Experts of a small language model: width 128.
Below are experts of layer 5 (counted from 0) of a mixture-of-experts language model. Rows are named gate (a neuron's input weights, with its number), up (a neuron's input weights, with its number), down (a neuron's output weights, with its number) and show model dimensions 0-127. Each number is 128 + 24 x the weight over its row's rms, rounded and kept within 0 to 255. Numbers have three digits each.
Before each expert's rows: a language model's description of what the expert responds to; "mostly gets" lists some tokens that are sent to it at least half of the time. This comes from a sample of Wikipedia text that the model never trained on.

# expert 27
What it handles: Word-stem pieces, especially part, president, director, ator, pt, and ef in Commander-in-Chief, often after g, p, com.
mostly gets: " part", " president", " President", "dependent", " Roman", "pt"
gate1:154132189124115140163112162128170152101118089125151129154100156154108101138126171114136179126124119154130127118076154178171136135099147098170156139116173145110173112151142091110125131099113125140117085154136105135132148158126125131129108137128155112140122112153112187147112117158122108139143138105105116114089165130131135136079103113119117127130167130141149083155140108143173146149147
up1:143133173112117109128089151117151117095125095122137124129105162130086096141122194105149151101119113164105125107107158150181120160117128113144144132153104122144161094138106139117099112109097125132144089138131117140130129176144108108135117136173138114156122142170121129197118056121148150154157157109116101129133141107121112113086157117127071131112090129133121111125151082115147135139114
down1:139140118099126130127109114152143101172146130120110110099134165165131154156129137106132101161092112116089131169139117165109139094134144160120135124122098114140145145106114144164128106130157141071157143112131149126112110123096095147136118143158132099135194154153151180139119153104121067152122133125156162104169119113139129082106110108165135105110091145165125116184129106094091139123127
gate2:116099141131140146105106147127107143083122131154140166165112129101105124151167166111154158131073103120063117104173179144152125109121118132115118177120093097128123128094164129158141117149119108181150146102123083130179106081138148160131143120122205139136116106141120119080150113145136109140132143137131145123133115107150137114102102103120152129154098124132135134133094137125099143147119
up2:127116104114103162125145097135101126123103108153150140120118136145082086142163152135142156137137127102137107116172176135152154116130115099124120178101122107154145137148125115142183102113167128141166129112127140136139120138108099156130098165113117151114141164091148156132150165098120112126132160121086134174157122165108187118103077096161150118127116107174145127146119120095096139168150
down2:095122107092104151135132158112127103127105178118086107127123124142094115143136121127106136092104127139119126125119103134162152114132090100097128157130123135138144125141079150169071120159155113139108134146139166116180136127087077138190158141144110129102097126109125160105108135130058166084161121134147107149193107126132112120107105111140150130120110121166134143102119113128145141145141
gate3:163148103119119088068136096118156139120127109172125143150159090144104098134115109140163115123115111158069125073107165114133103174146146089122144116121126155156106147152128118166130120151136090135164096124121125136110140123110135101121128088133155140175120121120115102168120099106138145124117128086114119093116152061113155137147141112107115116142128104128147079132137132127145097162176
up3:097132175110174169124105154113103132131166142140146124125164104131178131144138157129148112132170137143092131169070141126158120135111113112125103098073107108130154111131124139135139129121166155151091148121112102123111128076121135061124116151101167140132137120176118138110106134132102126166133163140129108154163136110127087156112148149173125142135124135151144132150142122112174115115076
down3:097094095151087111127101119096092169142119130107069123168099135185108169079122096150133111146125136179113143106159143148155138112130127148087157141111126128156148120138113137129172123098126082112133153133098128171091129156130129128114106125140068125140117135135103157117109142095130110102099116146129120120123131110129096120172095118134125167139140137142169148147114157130174154154145
gate4:126095121107104089142133114144085127158152076123132169143126131126149095108107115134122131161109142157116107089134158181082132126108111119103128110174099107117122133129148062131126145167082143082146124120159124131144103073138144166114146130103155122077118122140087133120141141147119135114140102110106090081099152144118169136119143120138113126097167104148163127110129105123089103121138
up4:105126141139163102133114092156135103116141128156099146098140150143151098116125139117104105103130160145142150118054134113169102149107119130108164146104150111162102168124112105088131154121132156115110143134094128137107083113185098122145088164183110144098126117152123115139128121117150091190116132103104149127104113105156153121114103145107147114077150120089147147117113120094147145118155
down4:122119142134177090124119149179135136137107104139099070151087117109146128157116127131069130119096081146176117163108150173144113119194143150151118166154113131121084144138146162110117128121138147126153114158107120152134140105139132167112123118123117112121170138134124148124104117124095119127156130137128084130096100079111132167129112183113132143154106139124097126111118120150114125173169

# expert 19
What it handles: Pieces within place names and surnames, plus accented letters, such as ton in Boston, al in Basalt, ed in Based.
mostly gets: " Francis", "ã", " Saint", "ș"
gate3:096121137172126116111123132135156111157125094142127109109137138125115110138130136131104153150131131147086144137136156096122135158162078116162133112105127120088155139070122078142135126136121132103087069163115132111116139096142167143080117125116146143104086117112156150155152125120167114112097135149151122130119104109142113148139131115145088112117104146155164078120081121196151157078140
up3:097116119114173167163136108110155150172108151124114117110133144092137121132184119116123097079125159169085131125123101176115174142126108142114142107088142157130102117167132137134125136124123127110181135155158146121126149079085151133138128079104104112105140110124141082132082097143159164132159126095112099125135152126110122138137091126174102120132140106136127129123174098107113120141144
down3:117161111129150107088146155136099118115098117122128145117152122155119100144134107139156138124131128136142107167146171137085103157126116124166185071126118141106106129124134123144130098101070145108136101146143149095104105121128114133130186106113097109097167157154129158139140135182139102148136102107130131147067160107126115100130098144110123118109132103137092140143162155070133095163118
gate4:138138112145161135122108126106113100141171129186120096173141145171093126125128091128146078120159158111115152129137132170166143089058065106115164119125146107120143115141137148135168128090117124111155110150094131133129161127145137124106146148106115124139098100124104150150099144111139113094107114100124155120103127100113142107084162143118121074130153099146132147163125134118179124118123
up4:136119138136126121097086145128117111130067141101119104089150150086145143119140151173145140112123134115178158152113128128089149125118152140174111149106139099120133146087143107114080146107091122131101107094099117131162132132120140123062143110114159104111146120106163130141143145154100114139132092127109129178102118163116093119166088103155095147150104089130141160085151132142149110136153
down4:153115143107180142134127116064114128124153134139126123151129140122143120112127127111112142146113126098137097152114111155101114137172120128172102124116116153138133162152122114194064101132133122189123076114113150144141134127162091130108149121101063114123091104114143138123145121128107159114124082164136130159098153083132144132139110076078116136151156153132126160139101119136112107128138
gate5:106148110143111092133087104145130119114131137161111084132121110181078130142124113143152123159117169106142136128138124136131130134101147073123161099128083182152127076107109122180185109141116123114160113104163104163157112122107136130147109100146125163133109083110148130114109150169149115161100114170129129139123158160135159155133133153135139084120158096115141135108128130166149130151143
up5:139153121095142097105090159055110135157134122140144109169140046154118101142096131124110117096142154111176138093132126102157115155119139116077138115083147155065160182130099111116163155092113106111138109114131150113106111163137133134125119112104113128125114155121145116160149139116124136134153122129124142150138160114140148117115140131113079167091125127132127145140166118156139136115153
down5:109130101113122116089162088120160103122067138147127136143076102118130150119101089102129150144165083127186146095161152120162136124147109151201134115143156148129134138103141156157114135097127154110146137160124152129099141077082106153117120133153134137132102109104159125109154132155153140142139130136116111144117149096154134063123135128094110146136130173116125128117135124121131119108178
gate6:143151132134137155068116069143121100161137123099130119168094124125156138141112112127128103133148139083146150165112156112095153110124125101105108154134131158118130100124131090147194121089134127059110108156133114128122153139150143159142106126157124146112105180083121116107121106141135133159116119157107132177134122140168150138107086162127129142149135122159133143142070166137132161136131
up6:092147109108145132115121173186151087119116127121134175177117156134162116103108111156119113130151118148118119140153145100115111151093134161114168093128133126142092158147135141140181133125131137146120118112126161145110059129128116075096158136123119129136137092118150109143119125169109102113093102142155111115105114132133114129155083124099098168127152151097147128138154143163149143082080
down6:139135102099075140118115150096136129138140116157100165125132151163128123147116130103123074121153112095119154114121091134158161117133155096144095119119145112084114124131116119159169120167114129104128107079154083113129113128103104101146154110114113144137149057142097103125170133104136148092153151103147149144156140106143151157134152111153108128130109104125108126135120120137189178137072

# expert 25
What it handles: A noun's first letter or final piece after a preceding word, such as internment c-amp, fian-c-ée, rewor-k-ed, plus town and ship.
mostly gets: " c", " train", " h", " head", "town", "ship"
gate54:146115102145060121109127115139131173140125132121131120121125171085125140168126128074137125136116148140081134140110140131134150101118127080161093130116154116122121083113099088178124119131125110124121109185139134160089143169094138104132127114133108122157131124145116107144124089191127099109138163162127146145142110120137147140072147123168187154180134141147109145109141124120133118118137
up54:140127116122149109138143127149146087156112112109158151144180111153143134100110082155121132102130164105186132123142116099109145140087120154151188145114120081145136122126113085124125091154104142109120108122144161143125120159133166112125109172154112173149128125141129130135106150114122110115173087113140155125128103153151170180151089103145124116113113083159159132103110155162151122164126
down54:134129151119127158133132179131144154076150100096138112152095141110111142127161120177137140116150148106149143097120095097145136160188159156112134128126117110092115097136096158123139098096116135122126150148125172132128103131119140151153152115108108124182089094158118127125182109108153106082145133154127121108107169157128135117079126126135106166109166130107128099114159164122119083100122
gate55:147141114100133107151165143144111132084155111143117121146110131116143073108132120141104117129120166125142128124182114140105100147140136169148130162150094154122112125142122145064129116140125119138155139159161150131100105128110138115091148182159096164069117140107108137126106136100122174108128096114125094077118140103157122113141107104095127099119137152096138121143064109165125086156117
up55:179127123117112113153117158080142118131172104135144124119144142152096143129150096110127147136143141157134104127176126130151188171120155188124116117101115138134119095128099137176145095120083127122137125129151129124137128137052137100119122096093105137119130106106116120145110154114131094136130133105106172152173133129099158112094124105083132112170150113137082070133147146141116130131141
down55:103183173148108101105133113113138149107097112173144153139141176090122119114079113128141151141095146110130142121094119106162089109095105139135137118145192127138126117133150107137098163092125142143087105175113105130109109123131131117150155107117142101133169119184109124117158128085126122123114125134101129106142115140101147132157134134109140124086159099130107152170132064130150119159098
gate56:148175151145172125131127117116156135137123121119109089145124111180118108124170156100130115150120122134134121178148110098130152134132166153158124118106117125164142106118124135188130117106128085093140144134103109127159132089125122100081129105126123175118122114079092168136093102097163124120142078157136103146146136150105160153171075124173130124128124177110154127161108126145130132136111
up56:111137081161144089128103097149152133145138096162142136150101128097081078102138129129120078123131123136067143148135074138140124131167104118156148096165132111121148135182144118107119139102112085088131095148146112131137110113104160110122148128081105135124105122078122125096120147094144112072138128116157096090132149126106109134127103132091125116108139157133125161122134145138096095153123
down56:150144133136151160137109115158153153117114132112115171119125159104147143100168163129087131111118156101131139111151105067094106092085156139146145129121092085118145132119141109138188094169144157114089149143135150177120169121155105096172125100158173137123124151105135110152143107137192142103122138114145091127147118134112118159143149143127150137139114119120136159133115171144133112115098
gate57:170142102170130084135128106122118134064155095142131099109093170112110109127087116115135136144130104140117136115178157135109102168150133124141130159151107139138153155125179151135150126137140125081086137147141132142126154103140121180127154106168185151089117121154099100160116103135132086136125139085108139136151121143123145090113101082141109160089143119127143106114122123122126134127171
up57:116152120118113161092107103137148141167149108148168115139134141116095137136144134121130127140121138156068178133131091135154117124138078138114098161126158137120149122069145130136119103128138099081158136149136118114171109148092086103116127143066135148104136121113159065079141108112130127086103108171113105149122145142103147095107118099144131149112133139101098122101157107124116149159107
down57:119144160098137075097126113105139119182125120131142126179141131121102109122169149162134123121097156134120130126140153117112113118126129104119088151141097154171108138135124116122123116110151154102151127100149167110148142132111130139138090187119119103134169107143176156170146160134089143102149121133125109094151144111121120114132157109138130102094073114125072108113158201130130091136150

# expert 39
What it handles: Letters with diacritics in Slavic and Turkic names, such as č, ć, š, ň, plus capitals after quotes, such as M, F.
mostly gets: "Š", "ć", "č", "ň", "š", "г"
gate1:118157121126118134105127120114129133156148124129116118170078176090107161160143147169165129176098126094095139142086114141147116116122125131137140126143091132102114152151113078129118146107117121073116153172100132131105134147121158121147166127115094139142087123101088154109140126151143123138117112129125100148152112104111101165102099159110100167133133148147128095155116170171125162101186
up1:168168114102152111108113101133092104112112155115092133131127100053157154127106114150171150129126130064096105104126111101121129105139117143117108131098127101144139137086107111109134102130123100112116128106123115118136142135142145116106114157155151176078120187122113181140115155116103121118146154161133119154111142154120115157107134154129132142167137118141120133127125083150139060136173
down1:159206124139084191129074122155117127120103140141131092091116076124113118100158158160117085135118130136122096150132119141120134145107144130143146142156150124105145140159090119142117126115114115093142127128127136115109095116110083094104165150116113116172144123119117086153124160167112111132143130111126145125120155137086114145121131105121061121145146121079166133080108099132129131139119
gate2:132121079113101092142095106119152159137088125135135090147105127128094102170145092147091153137135142094155144112111138150087111157073135112165138101128093141122091121157137140127142103152142119082144133169130077150082132114090160114134162141108122173152112116109104094116093130120181146135141094124101108110136124118135136127135151123103095147095144134167151115128103134161096122100126
up2:153127117132116114126152173119150103111143154111083150148156099102138141148152128126118141129119147125107161118120078135101147088145145173144130123124123142106150118092105124144170139106142105122096178151096124130161109117134117143108131107088165113143129145095143117115126123177131150076106111141154103058100176121171144152094135156142098147137143094108160162102138150117105151166108
down2:106164142152100178084107099103138153146157168112136069148129115128126138130150175140138168158114163104103131124130127132082116117138206122159066108121157151126161107168112117132095098147149131149132142111139168168137126148144101088118096150157123139145130123138120130126151121135129120131109112150115181141149114108122172137127123121123114110098124125156148102133100131120128086087114
gate3:108105171113140114119134103157097154120162110137111156157096136112105092138097112159118080159137099129112128112102157162119135156159105122113120128124155130122130108119083129104098124123120085135156089140106100138132144107113103105170120172138104119172110138103134168097132126132162185108124132141077094157177106080107121120120141114110159132090106143156136132105156164136102111151157
up3:126121155103118086117131155109144162124112105142151121130111119101089171128119137113163132086124168107127096194114132094101143141134155105146123125120209146127123168125131154174131146140111096137152121124140147129136143150135085128129098151118099098122116118092174135093102102104115097153140142104121159158145120127147121091124107188117096117167134158085165124141120109140100128141136
down3:064124152154105133095110152101090134142178134143130186160131104127093122092122133144126155122168125139089086145132124143146129112122139118115151104079151097180114132113109141092179137078124142107119141145154131161113159105108115095112109131124123171155119114172121175125149106150130145165106123148134124122147154104120131101113087150173118093130109101120096143120138131131116121147155
gate4:116104110129124079121126114079144158161108081149140112161129125087099135175102144102157107177132116084092168108108126168110110141115127099139136127118108121094148145110103096125146131119103131105146117142117073124122126110123156123134125140137116160183091148103111122108134125203143154112117144130107117158119113127133129114120137100122159119139156101117141094131094157170151174126170
up4:126191146095162124101137163095096165108064133151125105151108122134149132151151129137132113125128095120154103153136147120150121156108114140152128106104145131125141159114139113144144097160160130106106091079117115161126111145142126154126074136163166154111144114107120113122126152168100091105117124167103122121119158133096184128117096167111125113083157096122106089119133142159125082125126
down4:156135109160119126111142108130113146092164161097125108126085146111138111148161129148126078108120123115160134125130152090140157135101155085120113107106137148104137132176130142123135153082153168102106110123123104101142114110100128095133115162126141147128159142138162065149089101115118097098158124112102124139086144084115119140100119180106122087098092132164086147122162100099103128129144

# expert 9
What it handles: Short syllable pieces right after a word start or prefix like re-, con-, ex-, as in re-qui-ring, en-joy, re-n-ovated, ex-ch-ange.
mostly gets: "fu", "ju", "vol", "fer"
gate2:130125134124128132113113137141084090105127156114130150174137115088096119151150075142117142100096135141122131138100158148138104144087130139089152110129136115156112158088132117118122128136084144110158166127092106158124079095109154104108113136119140124130094077120143154154144152123091166094145084142139154121146124141150103148161117081093148156113182087148144145123136093117165156121114
up2:136147088116093128162133172177163103090094144124098143151160143075106134171065130127118128118128116154112100125122144165140110143117132134106131159149111136143158141143100151102148118168086117131110107138159141125095145117173115111124145152174146106132098098096185120128091113117157138134158178109101123127114103115112117086124132081127121119102146103134146148165109104143144128130128
down2:130156162163155114125133146104107125116106126129137126098129159135136131149124087158137109120140146136186141125075150121153121127114117138140165137125142133162169119133121134087131109084131120061117168149156083131148118093116142109129115126102102153110132104139119113174150156128134097149140181105171141126100120165142121150136093158127134119106151177094092170183144084123129106139143
gate3:142137130144168135135123131141133138159121079151140134139110135141153144115143175125156138116144131128134074119123142165126121102182096132145123094142111085136139131108102141178109136090177085136095134153133143167170164159103140145119111105083126162127150176112119156120155123153144128120120139135115108119153125108113170126182074124139151127113107119118100105092089163172149144100131
up3:136079125138171128151160121147141100114129082105152104136144147149147119163115103096117142164136125151117108156108153072124102108159159161085101157135136153099155078133146141135145111149100154162122113098165134128154159118041111103117159126157116153142138134129119129119171135098108130144120168153137113127134088125126129112108133137129136121130142123079183114121157100122103150141121
down3:114098107116126145115120113137134160109150095095157106121146128155103109109120145115130085092106084175146128143133103160145150126128184118094111147099137116062135099162124096145117135143078144141106132126128147109142175132135107098142097154100092116120044150120097163106166149122097106131131098128121130111119135141101124104152081117092114119172130142126127107122122140135114111120163
gate4:153115119138107095115117137184146143116104133140158131143148122145156123158134138090158133120116156120123134111136128122075113105132145102142103113110120106160129158156119135082129081185080119104107195144127130141095145138131163136103137121132131113148154090107177110078098110123114099127115155119148123118146143105064123158129120106086121117123128115156117078149120158150164167120103
up4:144114153104142180144120117162084116130145157125137102103072128148110110142110102117133123146118132120119111125119119150141159133171073129145151153170136077117152135158110117146173097121158127139136113117099100133096106101183114109150105159169117153135113148153128131098140134064130112102112095118180091163179139151112153143137146147134153131129150129114139162125153111136115172114119
down4:130056142084115134124075142142094139124118145142119131095148122151111078130132131120157141110170118099106087136127121132157090141156115145127145143166133114115142126105147163151121064124127137117113139161135180125094137109111106129116134137101133167122144083145092157156102136095155113148121093137131142101147115187158116125119128124120118142129150090153142148112186157161132154091134
gate5:139154134118153142086099160133137120125145111103188083143132125120073114117142106096113127078116165109126127132141155146139134143164132101103126096146159120103105109183123126155127115148108173116122150110108134094118122124171133136120134129127128132175103101101130125183095133140137124101118141162122147131154121151093110217082131148124141147142131109160116115178139122154137134092134
up5:124134117129108088158163153084102136133115091151107108118129118105154112133115134125107133149139131138110155119133071125171149134129181141130122181112134138122118142100140135133121108124135132117131142145142146125181172109104125153133097109140123164105149160164184109113183123118139130097085123154123129089119108104130178147121138175119158150111162092097155174130177118092105158126113
down5:125129156090124134101152092115124110129106106145106103138115117160145161155087121135130125101144102112114143128126154126117142108125118094087155103121140138168158148125087140083187138141140157125113098144110094138142119147138139128110130118136123129122112085087107141178162129096091104072113155054140120057114117110165094106152125130107112150160105131129141139143112153103147098120115

# expert 44
What it handles: The piece c, cc, oc, ac after a syllable start in names and words, e.g. Pa'c'ers, Su'c'ceeded, Lo'c'al; often in accented-language text.
mostly gets: "c", "cc", "oc", " gene", " Mar", "ec"
gate1:116164120107121126085121075148140130083097126158117121099086152089098100129137083152147125160128091129144143143142139154113111130118177091140132088115117137117100127121115144120116095150106133144189097109140069180103158134110146135115116132120107125127115149109080109127127136130132143118146084122124117126094141138132114133057093105095163104119168146160147106141155110128150144116135
up1:132125163116123201141140143123149141151159095114131112161121139188123134131094144099136167128112157145126089098192148125140177112129153122140105119136151110119150134145104122087122127121166147142123144116102155133089095173126099152135139132092109130116119124165137143161113150128092116108121117160123138120169128116079135151123143080105143143099118106140176156093107135121171108167136
down1:098072143130142132107132129104125110150090148081150112148123113147093132168119142129116130113156123108130117071125120159172131115150125086113103122143098142101143127128161125176153129125112104131101134149119159095135090113128138135102109068113127172143095156126137105100092092183094126111122137150083104131140135149135136108121149136126137158106163116126128091140159126160082093173158
gate2:109097134120139127088135177124142136144143161126126103141105169185138133137166111098133127138128086116143107100158116122128152137159161120105095152126091165184122100101123128114137134091111143094189144123106162128144074136118117129099160172147165166131119103133122114133149113168142115153103119120120099132153147179106114152066128120165145151126130133105112102127121153152105117116148
up2:088117104157108112085122145149126156154110131138145161106145169144134133168050180155134126118167145118155159148120120082129103080133144128164125107144101124113091130127123122130135085155149119121130141118138128101132108138107142112120105160120127084124147136063143105117107140136111087148156092084142142109096159123142116088182117121110107099110100146123131134151141119089140125153109
down2:122054111078154134159127143184172139121095150120130158115118142149127171132152120125149102137107136085102144120165106142151144142157099123098144148137138152124138181171133110157138088126115101088127158148174156125116146158134107110062123151109125074139131108129134155136110118108135101164118101165135138136135115119088130128106111138121138092133149144106126123134123164110163154137111
gate3:166103169178111090125101096113126128135168081143119145149128118106129147118148138090111136159151144123073158118127130141125107139133144066160128117110135140136108151095134151111132139112059073117129123179110107149102132125120137141133141168129117130085098147114109130109090140111105136116091157140136140122108166110158108100103098129047143117121111113114134146158121120150109139126137
up3:115173155085105146117141154125151137136158129134140134180116133150106120117101144097113161136179112129080118188160111147151129136172138127163099129109131089100147133115138150127133135106128070119151124123131114103078149118101149139154161132130134151127107107133108146135126114100094116116111184110125139126128153102140157165120177115102163140114106120179133132151126137135106144182179
down3:126123114137159132158129136162122173135144168119125109160128170139155134182093128199171125118099095145160078115119179174111153117118101148127140152139123100124143130126133102139089118159151152175140104135148149151112138104112165131126158141118147110118107142095150145118122107108117123118139097128159088120082135150131119134171105154087121145106159168128160128145155103115157141152123
gate4:087157101136125109144152119152137096110136153167106138120121074087128126106138130168120127156138131133118087109157139158117080153082127099097159158087098173111120105119119128116142178134113129133161087106115134114160111120121112100088133137147143163130091102085101147102164145155139130144149122152137093158162153137119138156085074123108140127121161127138130160159131138125129169125114
up4:146111097139160134093109136114126157103109118145117109120119113128137064137101141156108169152178102114098096096150095129139135090142163116108131113131068097100140156106131084101144140175135149103159131107157078109132139107137103106112132146116156079145112102125119128134119106079104166140164142122152120137107146122117141139149127131161099149108147120162141130085084097150094138114141
down4:124082127123091140131129130129069130123132107103107152159183134111111106124170167130087124172135141121109161145131145078126115135128107137127132143124149158132102099171119118120110110159184148130138135164122110086115175164083088146111116100104134131095154113126078090130108144123120137118111161132138125149134113188134096149161151080127102129166110151128114120103144127105121122120104

# expert 2
What it handles: Opening quote marks and currency signs, word pieces like yet/got/isotope's ot, and blank spaces or dashes inside table cells.
mostly gets: " \"", "“", " $", "£", "===="
gate2:119171158112117136115093111079137136084115110129132142139123146138121131147129171125144105131114144118079098130086149170132157174146089153156101119099126119170131180113116123126165096161115060135155154157118121126110126137077115080141118142124105126131119091139101076125109122131134143128128137163082077154099144137116143139122105137108144162107138117144128102149113145162142115163140
up2:131132100121111130147116115143156164179145105132168104095136149128108117114130177105155167150141094109123142133071129154103147153126098135125153095074127131123118126134135113114135158121141118125140105131136124117100145084066143137130098134161090166136127119138132095115117106136149210114132126145135111113123197117127141168141124166145122107143133142104097128165152095119091148089114
down2:156141102132049104111088134142147139154148094171114124156094122168091135130138114126114102135128135097126137085137091113098090127130149105111138125118083114146131130119075108084152148132105149107142118161162127123117093123132160123123125178140113165148107129132129146149155105163111123117155187106129129121169114084131124129140138153135136075117118152118157105096118162139148175136136
gate3:102121107146150128102118129126105136108163124102099128157133122140099159165153185122159126117092098140124111135124149127119147144135134130158113123136120138094111149080124131095116133123094096091145114100078119115090145090154118106169093083105129122175113104136112094136128136171126168125109084160141114153160102146174102096114134095089116131116172100120142154144138136155181139106141
up3:111137122128133132187081088145127113160131144133138107102134165116087139122131086142154095131140124145124101151167115082115156125183142118132175139077122145125110111118128156117141132102109084147111085132145181129099122172076127117164136113128156117139108134152155136090159121136144091127117153095118110172087161115147162158110098136126112160138129166152153132139141135126131146144118
down3:139164150087118168112132128125136105128159151133132145130105069129145137115087169154147112126160177142102107125083164131135148144139125139147107132149130148140112149163105136133066157129116124109122121171121124144126128149114127114140169117069138111094151121119129137109158158132091114138121120120095167134131081135145125203102110148138134142113171109179171112110103128132161110134163
gate4:129164176117117129104111085153144116102114107119123139103121163165138139145133139126150109109110066126140138076168127138130091092146104119120137085147110167117128088135092152112125148160142143091149135159114120122137133130110115095161092127184169110085109137147113098156124101152148125148185125164108153117117111135128149101110099088099087151122126139154131100142097153133161114140133
up4:128113104096146112195101106084127107091090120115125127118115131148180130106148126120140103110142145101132140128121138135135159081134127128115146125121132121128093146130125126127109127099138141119173161117126157115128150107141164131141152136131073163163151118130112116147152077109091125135103067060116134148093131127063147168166101102131107098094131150149147094118105110126110134101128
down4:117155104095189142107137132132158104144125113160153100130103144109186138089170154149112139151161115128160117156136129156175166095148167183194118110151121137097172122155133148166123114137134133099104129101143117138109150124113138114133141137128143121119135133117123112151162102109138115069083121155104132121118159119121137118137134123119127175131143148166117067119104115102129099136128
gate5:149120141135128130156127113112140159148150099171102153153110164146148108177107102092124141168152115088105132118118136099094110125097116107071125132121077131074105125114092130147084165151164111112124118116143106095102128135133161163118111149124121146151122147099146152116177132129128130151128091142126117106147140157147159128080093137110109146137159151077114062131147134148126144124105
up5:138159138166144126158139125080149146116137126116149130136147124076141159111157107101161104098138127146163115160142116185150126118169097151145133149122157142154123123122135133120185166152110143117104074153080170163114148131099142162141090130152138126135107128103114110136109104143155150129103077128136142096150134102132148134174120144181138144130106123139130089146134093093157096145146
down5:122115100133153134137147077152141125120155156106155134121133146152131106113124094091126125097150124138117118128131139128083118114107103145102121112134182113126114123069140132087137111122116134209098087103136128189084152103089143113130134131100163126123109090079147166106143104125162111125121076133108134108114120132126153110145118151109168131116185139121136132129146117153186129132115

# expert 7
What it handles: Single capital letters and slashes inside abbreviations, URLs and table cells, such as T in iTunes and ITF, / in N/A.
mostly gets: "/", "T", " located", "&", "<"
gate1:154093118148150123126082160115121098129126170127101105090121126179133084184085159139117139157129090136146129109112128145154157136070088160120149129124085118077112133104150126106150158130130106101135180148103155094116147115119140137105144185146123133164116164140134098118162116115117093146095165131123118105133138083154125135119116155098110148114124153122125095128133114139145096123130
up1:108062138110099097160098108165164153138103094158120091134115110160132123129127132152184120111134149132168146086088115084154127143140163140111124089149132152150147152137108141141130113134126177098122110133118141156124141146115145135137116099098108126173138099122138136124155126090153124106094087096152147119126095151074135106101126131186125135153103101095097156153117128119144137101122
down1:111158109131156107101130171177135081149119171140125083133123119121113159130134150066163112115112152107111135140145114150075143116127124118102147111159143115137132159119104180102178107133120095116123123149122117118140111117110088110126147155122080138117113132107142127087104092148084092102105134154121122113177112118119121133104120115154130113076134105107161137071091163135146133120155
gate2:122111130112143112093130117130124101119164128148153132126117093150128118142072143131112141171116127080126143110091139124116112083120092116123128153139115146130115167141136148117112148126101081107132184164099115123110155126157143141116165099119170131137094119068074108116128159142133154117130126127124124168110060138111149164076145085128099142126155119140147136132134149144134156192142
up2:126120117155132112135150164117110152121120134193128119107133105170168150159130100143169052129098083152085119116134164117161087162113129096128157140115119142090091110115103124127128121151163149138101102131085129133103137100145127095168091137143145139107146152151138089116152141142123120139129126140109124103154162110171127116118140122170151123073099116130110084132134157115144154125116
down2:107106157112176155110120119135143124161119145131094121121130066107118117087124127133144148145141122118112108127115093083102092171171170128108082136163138123131100100099137090114107093107122155124125104128107136143163109118134123143115088105135155163147123088108166106153140147122080106122135185133100101120085140108151094112144105124174177097130098096117119121107136132137149107119125
gate3:110165151110130139141063137098136118144176150153132087145136133158128115099115135082137153158154113116083144134091120108129094111112103127102142125173113133121107141162094098135162143156081165077101156176118102128128108122159102158130111114143137139189102101072130133136150104127125120112101144154103078111155143103110107126116120139104143151110138126150124150114129138126169138119132
up3:070153097119145107125139109113109111097107116141130104155157147164127128155111144145132109114143141104105133129113111109100132168117096136111135146117133076120110163139139108131117116170142122169128086141077132146107080108126135156168137142149138098156145109141099069169091139124153125174122136122104108143159175078122114114131148147174180123129125168157145126114146096138111157137151
down3:131117137145132086156141153097150125145120137182156125165128150096165181155144118162138145128140108092107140102118103115124088106124078093107123127147110135160107115113137129109152136121124155088093142104138162105135138173153155115155143139116142102099127131152134142124127128106141092142097136143134127104117157144076127103072135160113120089182103153144167126194128109141135114119093
gate4:157159146149142147115106085144132135133152091110106087137092089144152113146121116125140124137124109138112084149129125123159154125140126147141110158076112134156132162153156126134117115169104112100139170142136127108084135138141114145164119106130140146119145176146147149105127076161122123098121160120117088155121146137105158142115121104113074148070162111107070095127161122165151107111172
up4:140134145140100162132091108119134106137140080115098132128131133127078135124143106156099109137128104112147174093159112165147139168151160054102137093114132149127130084114155151179116116128122091169114158126122122091164109157102165100150137103140162120129154104138130137104118133159133095154136125112154124101138166139142155119150124175129134133127139123061119089140096134097130150114123
down4:089102144174159101122090142155102100118091160145081100111108124123151122171107128105125130109144106168124113145128125128110096121114123139164072203112096117124157154123143115166160129153122094143146151136094131109133113124117104141100098134140136161170127115120100169101136090117128118139111139107110144120146083071105135135122128146119102127132154082088162090153127122133136107139147